Below are experts of layer 2 (counted from 0) of a mixture-of-experts language model. Rows are named router (the router's row for the expert), gate (a neuron's input weights, with its number), up (a neuron's input weights, with its number), down (a neuron's output weights, with its number) and show model dimensions 168-223. Each number is 500 + 40 x the weight over its row's rms, rounded and kept within 0 to 999. Numbers have three digits each.
After each expert's rows: a language model's description of what the expert responds to. This comes from a sample of Wikipedia text that the model never trained on.

# expert 26
router:509431452494489466523475517500506495515466544488503552537555488465530508522469543497582535496563496484422481516453536478521501482501505544482527374526476551486480497486
gate0:498454486504532480569552458544546525455477459504468455545566496459440528493521484512501533510453533496466546460437509481493468485488467523556504464511497443466466470534
up0:531555493466495551463468483502455490504480446513554497536553487467500513482507432450522559466524503426426491446494443513430505484579456424540536465463575541499491477490
down0:493463516604459506464545490526504489548453412578489551444531388477552459478544445542548452567452462455501564421413538519509466452429463490477483460473522468572513519487
gate1:517583500513581535532484546470434461461480481491512581514499493486518502513464486536434584502483479511484476473472470590492532560560520501497500444514555502547455482465
up1:520515523460536455463558467543529483444534531497530498503526457513559423488493432553567581500522469456429452521438541442454484575492460580469446546548499466483492463544
down1:493571537552444521497586411485500421496490513415555434435603437529557493552438516479524555415437479491477544500494467533499481488473528451562513520495510588506507449413
gate2:493469477520522461505447493514437494420467602503515483490482505425449459519528506532516507494537460557484506436506598554530537469476509562427529512512529486537506502521
up2:492469479531528487521516528539469580497481522470495567571447469542575491558441494478417477423556530523486504461501501509532588474519479492466487414430458502494490496558
down2:492508454513426546458457500541446537481546478530532532436492484503519523473598584502482541483561488524559511463491451529487481531457486556528508469415496505508496491420
gate3:498483461492466477486485493568534488438464542480507536545489483482481563460495438441524493470573510517484487502434565472485507477504502528532541452524451447496515558449
up3:488432550515516504521460543506491506528562493539494529505464536451556438479467546476458469513494499526498442489495529507555526463489494552591460531437443425504444525486
down3:512509454505526529490476491504520445452472555461453450541490560522482597551532550459573534525583478443521447535503504511419470481527559454519480507519499520511446474463
gate4:528525408504540577537449466480479499459549522505457501486530573541533581507477493561483557419515541485512508508468537515502517510530557514500442499497434526488505555510
up4:442526418472577468514440623491599551510521451551448489458487504518490468456517462475535493440539484514501546497498504485419524456482472525467494574436501488493539491515
down4:456555449513538463443448511451514455511457478477494533473480544511506509576421578508450469505510466528446463409466494453502530498503520485495524420497540541528598437476
gate5:457485518489435515475490528464516448531475498457488503501484432428498466455517533504506557485466466535491471456466484495528500510390517480527564475499555516517437538519
up5:600455552503501516465465534545563533545461576507565545450476506489486496481433520548439458521458542464513475529512518440520433489491487437440514518527448498493477472486
down5:523456574532548424553482485521492388514511504483520506506473415466510490476463422525473410458434481499522536478491499456517507531410549500551566462530430502525528525533
gate6:460555561532472482520517551507450481546525546504485524439426533569461501486548502523480470450515536530490500471522512474519553464508494460425548524534594483490592523408
up6:458508543486553533464498516547447503496540489515488519611539491458527553570462515550479470511581527558511534583537508466476528492490577441480534479481468446529486504522
down6:484546515450570496439524474499528529482605442492492503487457523472500493504418565493458467526505484511540496525534514459487487502477578465467444500506471488462510529503
gate7:507536580493505507485484539526548499487550476503533435512469498522549448557527584462468511542448512466500556526453447473534503498478496497516541405511495521481495457549
up7:541457508452557419472496514466501484489458490509494518482536478434521562451477472472520439487422511499439483500504471502424442497518487488506521465468478450503494520487
down7:513432565534519494488525536601521495498520530495513522510489431537464557455542499501503437470464532450466473482444540530523532553428502483540501454505495551531463573487
gate8:511430470530460518509537540538464503553461492475497487465576514434532510495434457566467540458566545394492548505433535462566526511543490490441467542517496545447455470472
up8:434560557522541532511537476479520494494578524439541432487553463516532516452531536515565485512468444498508473509504528458493473514446473512456453480433569526534494475537
down8:440481544543430471497547504533502456493527538519516490446499477564451563555543527588520460472458451476582438516569516421533559573459527496498468600514483584480515460451
gate9:463487494481444528528479448477533452531485523578470503466541513529512553544431492432537535497506549517441471536494506478533445497597558531529486519544475485525532472580
up9:464539471496491537487496481436508503477456488441449488519491508424533549520449484530539497444501447460575553499517486398543570580485503429512535522616539549494499412596
down9:477447521502502451470515544494471507476484472502520477514370502473474508523455550570548508471478451471455535491566473499525475516439497482462492491503481482479491476456
gate10:417421478457507496500522486517550506480546424471530494506485407536529468553485507537496507536461501523494438501504531462522483476485450436484452481469458499495473469422
up10:516486498453516483559460512528442580482434508542521478441543480484492470486507457575446489516526446514546511448467509567473516470468477487442489443505531441507472449556
down10:473519515518502426566483495457524591491487546489539525502512482529497496557479506522510475477530566442517509488481588490529498537478431442502456577465528475538542498591
gate11:468388508529492474553494460490471503454514498477454534566470509478517493488490496450530497465517502488462547479448535483497451522507524460502484470523534498474439441513
up11:477407527508530457539455416492479541458545481459424479574489472562498500455449535485449521503564511600545487471513572551498491471498446492501499510499474428550493529429
down11:451493474539476531482481562479548495508621528526510483456525465564524529538451473480487518541508440518447463504529493554479479517523562550520573513458502520547474507530
It responds to: Second syllables of words

# expert 42
router:520499442536513572409561499510479424516453500495544473492556512512584467497580543524480515489531466493445485496485554422547543527488525479470485510456519540492497489484
gate0:483504552480482514505514517482460505594413467524452544509520523452449483491498444561550467508445585555442479418540558513468541551530468425513512502458549496467487447482
up0:528432532442538565503499445488456431518535507553499493480500447505525551500450454479498551537473501512508529475474428506516426452536473452537512477458551574495531432470
down0:507556468533577483524504518470518546503502475513547538430541398451583445518564530585535449510475556463482453499505426506536486526482448516520542524454512493540577566529
gate1:541526471522514531466479444532531478481532437521557519455471490539527456462524479508490524511444477514505534470476568539448445521627568509429527402554551495566516497540
up1:467491509500514517528522456543493505517469499485505487540506516495507536511540411470548588522473479491482451464478457526436530498512495528452406573487525455538526556522
down1:471522495483432498512551511528562538535546490494531432494462516526455513506539497501528558437526524482476512448469524523504527485485484462444496535542491455564540502532
gate2:503523498556482516480499527578489511442533564525477514473505503494460501514495578494495521486534485524457454434491544461508495516484422487471576486459608478512519533477
up2:583468513509584500427527513466436579561559520513522490564487472491574468504497519498439479490454480505524534506472466565578557497520560482429505462478530519514600524495
down2:531452499498427496482494433469459533525487506426519534424493435524511487454511593504455605493558579579549577485485493517539497438555468502507468540489478561514424451479
gate3:550515505490449504506501524586519486496432437486531545529507532513493520450505423448520525453600481537488445506456549468449465455487564509485478507500527492531508502493
up3:446494511474504540523443479518484394527517523509512544515545471543538464458583557508423501482540481477589419502518560548476475520511426490501452562546444426499481505475
down3:515566475551435559472481525529545500475453553444556418486505531488564520494518514503483515464424560484486475489557526487365497500471548501553511515529542576469473507502
gate4:428481449520518537534541567517465549482515524533468557522507553462546482568526502521486523464483498557526514532546556511477492544549511501477497506457511444495520496532
up4:494516468549545464521434603451563450463490432485454446467538413520472408550545480453527562529507510479513441529498508532443442432507476477464471588457498534554548541529
down4:530553471556535500449586525474545478498501457488502475472553570467493516520469532494453515482492443521492426433482403482550484536488512463523461394479457498535511485493
gate5:526534477543473515442465460396489470519529519470496471489464486501458566485556554483510453474474505579529498474418490482570513485459523465430525499612437481526471498428
up5:502494506511488500454464461472501547503505521467491525473525470455572494522454480495423531503432474416533475497498586465533492563481494463438497524482519559627431496546
down5:469480508509560398487530496535514487506553512505500610493455449473459510494565467547444425474452497487546502359424523480531488500457527451494545534488513482544440542481
gate6:507436486453467501453575461504455472520508485493514468461434521534431577532571571514502526494466545454466493455479478479545635534531482384478483446529516498533559557512
up6:493481475543621494479478564537505456494458449563494552500495528488505466454517449470527464491601589576555511584497536421501479510495567471447482478543451437503470435494
down6:490552567516528508473555529552512511496448538496503522536434492475508493556448486505443489519464443477439505527467518506513483413503434458562419473492512542564535552548
gate7:557484528575475482491507496526470520538523468507492532528470511500555509612526531460453484515469510482535495491507463460531456509476525502507517438481489531460599483542
up7:552502534399505397470514462520484473537488585481424543438559544404501434431484425546501489536444541505446479490508492470484483508567458454485493470509496477491469465541
down7:490475521527476447441535515577508531511459551473522527528525490539487596478514436577455473423445507489454447564461477426537442439455447456524467537554471542474540528530
gate8:495507564556536537438531504486499462506449453472481472470516572536541516469508498528474549431589502457470543510513442461608496511509493419458503519512483482422465442488
up8:448556478506517547574491438524565463507538541570531468449488522551486507505532467407504495554545444502502475507487552459530500462531517504458396489521471597457510503521
down8:501453492485477548484570516568538495565515493536497518518517541512422531522590530553495463511483510463591536502514447484499538471469513551489553548574464548444481515506
gate9:444534518478408537505508505539452474468514540510537527506532469527530536529495521510573549520523571417465495495508484452523510489521476438544458564533456520510464548534
up9:469492478581556560521448488518526501489511520453372472456467416487491578501488495544499376521487430517549534507487543491500479499524484499556501558570481538503500407521
down9:515435557555502464452531487468507470434551495541536553568412451542417513436416539572470492481489458475538511514463501470644393493509488492565489457501446500459516506516
gate10:496399472483509534460530479465480455479441436493555469484496481531515499476519461567484520532530505488540512500492518505538535516557502408488505524488498462484492454451
up10:473452547512525573490499527555532485477468512501474495501569529529543468453508467473483469437548499523536506486413466501509506544555536545486493434481507463481454454584
down10:524485522520456487491491475460513538524431514464511504552511569554452511501548522466550503513518521474527521482483577395496492556494448458510478507573459481486483447561
gate11:453429535499503485466440392510465492501494465518528489525496515493485505473475536496506459439483438547499555521483535472474456518470482500469457469522509484493488467502
up11:475419497455509502498498421450480518546521446485539473560522534495552538485483461503466460449496473491491471542480562455516473473440469484463466541573540447506558525475
down11:469535502537532516493512506527496496486566429536508490480501518496466544543444493481544494505467510538499473452484475538521501529524452529464532455481510561527406500530
It responds to: Suffixes and organization nouns

# expert 12
router:483447502492496518458534501519524415490536496499508498531493494526533562526469472501614524478526524503512484503511529416433481549520475499474511411447529510462510480516
gate0:545416520512547500496547499455521478612518556519449489476543440438463486494417450457501510557483482466548478456475520532559535450491452518527515520442495502433532461423
up0:546493512507540535479521482536433459491528525545491444528476465523514594410491499425547471562504522464522490558468419492469456538508475475555503462476499490394510467491
down0:577468501537513483518517549478511517485518493530557476499512412470491499432559508468536503544401453486504547528457467524441514532443399472542487536483486512520557474485
gate1:496537434476540543478441566465522486552530563475561530484447480494463530482461532526461503574437519495568496483505582473479519472527491586485534505554507497515566492488
up1:533483473538486475489466531556471493502494540504507495545515497501539504443579438502478609448546509490464507532468494506536486547480517527520473601571484477522472553498
down1:534523476476501536559519439543540448492473547506556447434537550526541422532574502507545520484553513501509523499490386476464499446566510431461598535454517483502487497514
gate2:549431471491437538452438527601498524474507568568604470417447451495488497503495503460526496417550487527499424433505503482521459486506518524496541490483563439539440522491
up2:480478504461510414511512543519502491529486506484526533520489433570542517484500568474440478437500479534547519428490474488496561460482458440393470487430498473480528492540
down2:490525457515412574537457485582515534478493474460469493474450520515575447482463565502482494501524565535604457530474460507511539536511582499499513451479497485510541470479
gate3:520508539484596499451462550508523530462468518505570513542485480497479540478492542445526469498582471575505446573443493487484526443456573495536534447489516526451498453451
up3:480561555479488575557451500475501425556477496499480500505471454489592494484491541481487435510447569522597449466506506490509572518457510556572500520524472503543537522490
down3:510482519518553551522482536554558503419540600455492386512548521551525529524519566469539414513520536445522478519525483500440462467525492504505510484474460505523458469500
gate4:464525459538487528475534497526505529478510497477460472516493544498494531483505505531501522480468464457514579476545510523505478509493510541477507513571522472488422456482
up4:477479487495572549486465582465532479544486464555474401465516468515497423538492424463573555450515463511497430510498424503506475455508531462486514515458436519544495490485
down4:497573511480549467503514532468517434517517432470472557465495534533498496525425535458447515473500429544454456461512464474509487499522532481524485506468455511583548476415
gate5:515475543472522544449554458442489483511517522476462554478476478503502441496464511470491491503471477499510442511452546503508553577435517456484488499505475467560485564481
up5:560548552525540536525473556513418494454487504480554490466510554488542582458461487471450470425439521488480457469492529463477520520462535490511524522537437538507470545575
down5:543487532492533498551484521526579439437511466530526573475477510496465536525503449521452430458487473476582483429455510426507511496469491497501526512536578528496504554468
gate6:466521515507509566431539587486473568493542487498460567468516514583423502522524525536517444508498513515514444442484497488489469493544543436480505483520620520460532475468
up6:378495508490507537489471514521491465529520556463482489510519541462445535520506488498528427501515392565545522504505528560576471477561507511462519517460470422517574491466
down6:499513447507493471468527566460499430444530528531479542572418544489530516471492541499540487490488452506516509542514488454473526490448491409476524505485463591484538513474
gate7:502515543553498452501458534545494487470556526510517556493498473502484468585452567495448466473507510526546469455496530493502459516445520431525507487467478500506608535567
up7:480473561520569482469479490471504517526468539519473505482558551484532496462489488545510462530449494542434488477486488466518460518485451506443484451478477584539495480525
down7:528469570533478538508602506558484517509569530526529478523514497581476540483496533469475416516493483486519488548481484456542548454474473488485521571438489531451496539485
gate8:496511474484468535460545484513488498481418459496448450434493543537541510484393437475516575490557500469520524500507496497490591529506495446475503500510427485424494441505
up8:438510475497533502510449457525585523470550535510537436464553500512470514509491510403464534498505427474460519536463505481486519511488557454472435461445542526484459530540
down8:483503560575470523425494491495537475458440477507478459517530488497467595521549540540460452482460469460634439548462541428549554533507489511549460607537452542446483456525
gate9:378503514453424486435502487509542477547465505524487527489524484489523545475436457432553468435524517521554453536523493473567472563499489516543486542501436494520452544517
up9:448499557535524583486484514506585430508529463528441540459474455454554496452486476544475496498506455517488560572527488494535526574463520443488475538543553494455481455506
down9:537461555474487509510462520481567487420537464481546562508503517460481480460494473506441481458556504495513494405503585559555480502434513483509465452545409471430502552459
gate10:467397472483446495488576542498520513443485417461546455478428383461561514570509450532486541531473547514534409536477518494532535537518495466495409508485480441454453495528
up10:535528450508513480495500539536441547523523489543507498561592548562528430472496544539487494491463405455475499493443470595562487458472474544498444508543487508475415445520
down10:459520513459440539581474445432506525529478562473589570520524484500399449543544508486479568525521505471540535456463537493524464506500505434443491443494500494473465463560
gate11:472427478513479478547450425453432481470549500493514561529505521490566498481533487581521475425523475504476535490481521484489442593471465457496433456537509440455438472433
up11:467450538506590483523396444518478491512573454548507513523488469502516477502506531539461516451447454481505486513562564467506504469504473495469482424522535432552446514509
down11:473502469452523501482508508513484529518554441443482508506507545477453526502472564553477458513465549522529489514485539519511529534520484559522511440492514488569503505556
It responds to: Noun suffixes and colons

# expert 17
router:531504547497499575435530497510502530510509525534511462543541481465423456515510532500591530505552485475432528515490535596406476463456480516509497451474456485502461526436
gate0:508482515529566456495483487566479516571576541488472525596579459457456470573459539520553500531450490519506537433450500537539475508454471512517494507503539536457497442547
up0:516549559542535593436500499465464507516467568523570526558505500528468491505450435503563523532494454497509495436494413463533509468520477441540541499482544510452479472497
down0:529509533488488508484511493489553531556513439490471519449549465475581455478528467412524496523457570523448535539484441503497468509520436502517513494490517477505549458555
gate1:540540475505583463434437568485460547475540501543520518470462504472527495453453495531438548544410539473482540523458474575452479494479573513465502447579547511605546506420
up1:400562529485502517494526501533508485467544530455466461488496498469487547463536449513519525467474392480404432454491516562536506492483480553482474495534517474469403452501
down1:493512442537511545587540461556539460514483576530551395509507489458528451500496507522517524458464484544561560477508476528435507536522484508498562451494581525521533509520
gate2:450486530437472496474463558597499516541551578551529486486479512438449436518454548527501498440561530564471498484545520521532525490484464514518528500429561518526504496463
up2:444486476504546512439500497510459465521542486539442462524505475482546506473542547499426481490508440521535474550496474512498565526488493516458472495468515474526525469543
down2:548432465513429533505458496532576438532499480502538531452501491629519531531431597448497538463530514472522499517457398476518475492574477534547534482487526489506474454479
gate3:518480509476535500505503482466525512481476438452484548490481527438529559455466456453517471508573545555502485464445513476430507449527577530536478440535478501646530466476
up3:596500507470495552531468512527470504469504489524526488543505447511619491504521502462389554561451527492522438443503531525471546422530485519494455533463429477556424502528
down3:529490481526489530438462474446503471458447580530525396506531439543517591539528490430545507517527537507560461535555496478478578506475519543566523508537472538499508461468
gate4:440525417479528534488503515570475524418515528527537516546470500471511563509477484529501501491468464470496548518595470512431426488523527532469532514558492480558525512432
up4:531468446473544486444489588482556511495607428514440427503521480538514497479525505474520526506499478544486548556492446453433508482488497497527490526374532484408521546442
down4:424516477530527532464536495464557495484555481535497570476505518507525466524434516487431502469570450545524506544416502533577497459565535447502491439529506435512551465508
gate5:492457542542508480447522474479507507497475529478551517556493476407503498471565462524499504523430511490539500506420486504539495480450451506407575489523441525537479511462
up5:548529477517518510487458447490489460538479508494459575477425525525484486517460494499433538515588578491475513496494541444493521465537492456472616494526524480512490543515
down5:507562586519571505506464483522554467493583534429559524523409484560474492528503495484462511469499563522505508478438484450497497504454483493552614536505540538500579532531
gate6:430497524466519522483519529476521461469498492507520502457502463589469484520567479447558455521535442485528462538464537553459540500545579485507494478556599482483528586456
up6:484512544492537439482498510486513482507488510473529527506467496462480454527465458460480481507592456579472485557544545511538485498607515489488511496459507484518485468499
down6:469535540536459544481482525567474509488514499528526496463441497430482490502561606533508535582532465478524499542448575492531475472443494522442483555540503555519469549513
gate7:486523530531521474553529546505519511511505468519536521499523536477473483531475563451420461493415439530496574560519453428496442516500480462535479461517461557488548448552
up7:485445605507529380437471498505514440555467580522467473499522520397496471480482465548544464474479510483444435516540557519418495524545411456422492495474437460501434509485
down7:516410477539496558490575520548497490513507485519551505482580492583499489526475488514494472455542507518456503548413519470433540385518449448538439499461487567445435549516
gate8:546534518471488441439545498522479487492511514513464475523519527497480535480423469570511583495558537479457588512422496548533534559566501460426524531505524498463477499476
up8:481565525529488513530517476513511501453613481521494479506532539471523540489579502520488502553519518503443515547517556501483554450482462484434415514488507522539515489481
down8:424464482479432508516520465483495503621509441575522413458491487493444577537546524553536465464505521508555550547480509490483546540518457496549500533478466508468537517482
gate9:487507516455423534476491444478534465553521539532461527500593536543461549508495504474567530539484578541496471578483524482565463496542493494507476524495509502494453498554
up9:421525451533530548534473491528551465472590538532448477493494413445549544522489511509456454468536477442515548562475474472480566531457447467549502504507487484467517496631
down9:530473511489449508491516450516470476493525454472470546601470493404450480528502435517492508524507504539491521489474562469518399484441519516517500521504515467469444513508
gate10:475426479485489465426548544441465518466525490546535492528466412522517486547453510516511485531488503458475491488464512499476498507571474440454483455499459453477482493439
up10:565493553563485553560553497502439541518473512508475467558518503463496448552449465513506471524477432503494494475492487592490510468477477486507438448540486517492481503534
down10:472531566571491448500540502459509563411561555527397486460506458505484480458548515547516526412478413478508528492460576440536451481499491528476437451530437480525496496513
gate11:471422549476528477501469446523540480447509494575441526537519488457523509522402490477502518477539473529490491496477532467464416523437494479483480503503560467447515511505
up11:472442457520536459564468432516508516471510471480444506471409528470513477478516519457469468449524475512505527474441517483518499450466494470438482569535525427527497480449
down11:456537547458472525504513521472503500555596490502466519440499486468468493546468511472495452572433501547470499528496471498480503505500521546509553475515521521542434457550
It responds to: Word-start stems, d endings

# expert 63
router:532509477498517467512536496494525394530553510521499503531471449516504576470460595482575515504505469514645532496528269497439489477527519505516455525439551494564545526522
gate2:518524491505461532491415532541512485479512554540424456493458502481523512466433560405443516442470476508542463494549482525500485503553448559415553499433521497575497541469
up2:490448543511512536478470490508457517530537553520459532502509366525520480472525470488506489472519514493546518475456439517515484468483468496471455482498539489485532484601
down2:505485483479427583521458472499545474568450497540490495475483504445515487440479486429507457465549562520462489496469466493474495439475527466477471499499513465464611478434
gate3:534431501502531517528489520516527503457525569529507572517508501487461586497459477417498442480579510487553440479485460470436491456527574483513504524495556426541480504468
up3:562473553520435502531460512529505476495454447479493495517490476500510484420517546493501476551489468502529414494533478515466510501458490487515438480458519451539494528491
down3:505456475490525467492456484425554483496473529540496418517571477537478489460508502522479456501492475504544414531503497482415494478393546514593545499476477494502440495474
gate4:539574466534496596518507514472512547380549478446469447580449527486572542531489470523507512498477469446527503506590514499479487535489479462555490516518520508573494491516
up4:488510450485512501470544564533522504521511468503512476432425461475522458471512497472572541488513457549538504515518421515485441433486507468416488544442452564398456524490
down4:497525484485511467492566515535603464568531495534536518426557476463494497504488500480439507491605475559430417477415486557471507495515500521478507571508444438529582461513
gate5:481439512512521463521547458499539468528441534489553498520502565498453475500549539544503480525448499524507492508466437431482473492448506430487512483516409528478516554554
up5:537488532500516550518463456480463475512446503533508472491487406527563513485477521495439577475543496435565474489461514478459522517466506424476550517504469505560486444561
down5:555528593503484487480461478544550434488535436494574547522486455465387469511472494537502584567423520421655541492516469461572576486449575510478499480514403531503524519500
gate6:515534558501483474521547508564470540411516483418510504492438491552413535522552560486459458565469480490506487478479496536513574448540516444439471530503529483458528538491
up6:469497495462558489502468547519462533552484536492494539524534489502495547505553493521516537525564483587544539511487410451502430545542514417484526497461468418431468470518
down6:468549563540462498476540542514495478494485481562465516461486526534568508454531485439537492559472470458524501512477533473481401495537550451503525491506461468480543491522
gate7:492504548468521515544495514458478433476495566473462502509475474519514527523505554517419418573476472508541531538519392499495453524445550463524500509448482471540572474499
up7:515487488493543452447458473437549535462450498490429487483536533460571518476492459579516422516482480546442480536489468481470480561478486478506482508453457462503476518463
down7:531424503503492536459520483515493513506476521535497490494473523536389573490498530488459476472461493449477524520433506515512530478410480448552514511536470537472462496548
gate8:517527560541488530452553476534460519529460498474459490481555552538493584485428536515496470505494526486527493506434512461494494503464480504475467508467469494441456524505
up8:509560547557496489515498467451581462471588484460525436491547471545481564544537493446494439532460498536498497531525513523476543537578500477446431471525536520467514456531
down8:491495524512450413518512521535494577515492463560552468412469523516429494548527488515523511506486450498610481610511516502523577558445537573518538572479513580491496489483
gate9:432493462479478479472480461518534510534493556513490475502594538525497524545409492451519514532525519554503478584509461484530484529562513486566467569459487511465529482546
up9:468507503490502528551548486542548490484487473486407483536534441473504558494462472546552470542532415545547548496541464464496484573568510490517470546560519557499532496504
down9:534457481506477456450497487492512530452454559507529526535434506505490439568439496504497523541547464506488458500540570503562511492517524488528466472524436491392474573512
gate10:510423486471473471520511531521407520460528431482494502546500429472576516477476499526517525531479515491501450479536509479436550505565535438500429543461498525494446472479
up10:539514492530528523551446482521448551496473473520537470462542484479468467405530480509504518479504511501497493542486514569547556556543525517538537553491489465502446476672
down10:507471597488476419502492451510589509480518578499515486436563462620437512525500428497444473446584483450510423525475541501580488554546531473487475475481498463500486544533
gate11:490440482508471528480496504497479519460552457542493517526524500456549502485462518529537518422474524520474527453445487417461405531472444509499495502495434457458490426485
up11:491409565410590516494454464423427513478515518491500564502550446423550501543506482458525510464511489567496482480460540465464508472541448484532474558509475462559489444446
down11:462494456503493549483506445504483443505580463458449452510521499533594522473517511499502479503481490556503492553428507490473534495469493512549577453490540474520448452530
gate12:457530479499445511456567468494546468533518539563530563469505587493536507523509565478599478444516484546456465544505528477471533582516505517506495502494511497548472526500
up12:537456501459550504496427525482499451544482509478507495433532521526540458593437532435478501532542521512537489526474494462489505537527523469479402539453543456568542461572
down12:499523587510469486474492435468478497542505479559454470482527542557541463469545561480485477538464586528507592465491496467403509447501442439494420510525444523485516531530
gate13:462530440573479497528569481565536525522529481468507508484497504513563527463471540492506535533513500513473540559419466523559444489507472521582487539476502430468419487485
up13:505613501489495473510457538499512445494514526527520468628550427540505466533542535504503496492517506591561494532513478512574475466524448509540516471473501529575523465518
down13:523450512447464558453521494554493515457490456485497496494522435433475467507557573485491527443462490508556418487470491514505501447506526506447514458516531505514433412543
It responds to: Prepositions and word stems

# expert 53
router:469481514508517376490466471500517518532504544482534510472487477499553587541511497500462525500514497493447496519487556623551479539506465497505497575494528473484499506497
gate2:561502456510507491517500515606486557458530575521548446438501529488485483495475503460525516431520496501498460470483493422513451526483456569476516489496463472502559474495
up2:544490467456464467569545493414458430478531532492555482604458430520568520514530502538502476460462455458510477520527474498500519473532497485518493525471541525520550544554
down2:493436531508434504459503492574489488485515493506445482482497476471497509571525548557482459482524494535515537500497424581627530539557549557494550497514490445464547515417
gate3:504479479520488477543486502485505545483525463460498523544474457516497503483454526475484483509552503545541473487459491422456587462501586466572525483544487517581494464388
up3:455473521480489534535427499454479531499518530489522561497487477526497421502558543501416483564468554506537443529511534593483495542514443521566512514550529449487462461509
down3:523441516442452503512496465432554522494400541517438429559498544569499561499569514501546513474497484540524497551466443513459435492406500502495559437476561513518506531480
gate4:481591455508536508467533490488503483454566468511483478556515555508508578503507467531490575495535502470543523530508531492497479489470447496531508576532445528556493492483
up4:498485470481452523548457577514582510538469419501508413470434504549488462521494488488499498487522521486560522566485492534441432456516463481483467481399436513467450466525
down4:532470516562503486504580470456516489482418506473502487497391490528529424503476543531455474533563503543458490432415426527537460518519584478515482454459467482505458517507
gate5:476516483532503511547465479482496486477500553469499592486526469430482493464495487475491560526493487492466434477467422528545489487425451429459523523526521484536414462449
up5:598493586489582450437414514492511480429524559487509541480497453502469527489580508538460453482502557513485484512525511487469503481427456455453511580566514551460438492583
down5:508474528530489525472433522500549425554521503532487457467410437464514523525445487498479463468388469542509495471370492428544517518446469524528591511453508498426439475466
gate6:425506516476556484441536501522475514464543472433501510460484510591465520552536482472471476509514452481478485529518468504534554481523532479456589507513565434469547534422
up6:492541525553490518429439536475518526546554491516431508468522540438573488487536431443544410587553521597545556484531493538545482523518538478445504459472505480490494487506
down6:385546516496466458523520458461471499507443469463471546506404509538489457465524580516482477465622506497494563485503488430417451493413478466504535539531513493523521457523
gate7:505531537507455439492494536479500386449497463499535532501451530531477467542506543425468525478419482532568537548478532477520522479471544494508517481465482508563514462499
up7:496453507427550459376488426521506451528508518517430470536566504505486563459509454556538440517435483507444489495516432553488494486581473491446489454493429475491442562486
down7:515441510509521518440489548570426519462507474586453539492517493549473538455479537523488485475502503531528476502474477507508544501491511534522512467513469453514493575527
gate8:480484478535501527507473474528530519430496537431433428544511501569487509468434514559470486407513491465526529570449490497517516504494524418463503550460557511446482488462
up8:503556515486557503549464501489525470477526505477516458439550539489497524504528500508541464482583453533464540531429512502504498513552481482507413462538493543433511450479
down8:494440583496460533422447480507487527453420489488531472550495503522432500472496509524460506585570522517575476563448474520465472468492517562523497548547495530482518466473
gate9:515461531462421534459480505495440480551467505515527521470576523574528515514378489454539535594499504509530473527499457482559612443605451487570497538479489424517496523512
up9:455446519470463501538517486469482513469548453509474508463548490460539535502579481503510447524503490537554511510539549479487495541468456576491548488560523530509537427465
down9:515419530506505473383483494497511562511516543506514495588494418498470513489510499558540496474505503526482532442456479565544451516422501500556420523555508488470483492439
gate10:483429456520466530508553532539512512468457489529535354485531426538548495480418478482467479496486475507505450452524486480514485386535481483486497527500482472497493484435
up10:514488479520526546519502517545416531517477509505535536554543493464489457438476539524483520503512505464468486466517490560496490500471506510449505474525479459491447446541
down10:498500525451518446500491517486446564498557594508526483548489518565480487546544474491508539452528525499511469477493536509586460467431426492446483496483504423485503463532
gate11:458413550495499460502526490520489419493479444512490512497533511474487496531554509552436447461461494477496525500408470481466426511464483488448448463509535449460470420536
up11:479476503477500550563488498519463531485507483565479473474518447524551469492506450488485462494502493537559509413514549531489476444559443550482455493469566489554460504464
down11:442520489551478563507500494496520515522556443421469537538537512496584557477475546503473516448497570445479506544478520527488519578523486493510577521489480511493506492532
gate12:543475436482481513518558528502584505478509471480539562486520508464493528567513581543525501512438460560437433616472510558510487507503567576591503461510489492481510526544
up12:531478463506586514515493569518495427441466474539498461497476413479536475534450453541485436529519506486474460481447505501492515475535508543509397552475533493571523446520
down12:480530538461484444505479542578520494528574515547528512476469518510580441542450518488519505496536483544547549520460471509504492543564554423476462530438483488497501474488
gate13:439488500491446464488515533487605579470562491522503557470485459477479453564542485523568475503518500565507455540442503560526422560481502571575466583496470444527488556541
up13:475533478480526445498446541528474492478539552526505569550539518533484445521449548498608491500454478561581468473486520484521440440542451601500555479474507539575497527499
down13:540458445498432536531511573523487529518583557495530503466452512500537507506445533450469456511490484508532522533459472498464492456463497562541549512553572485505490620457
It responds to: Of and closing punctuation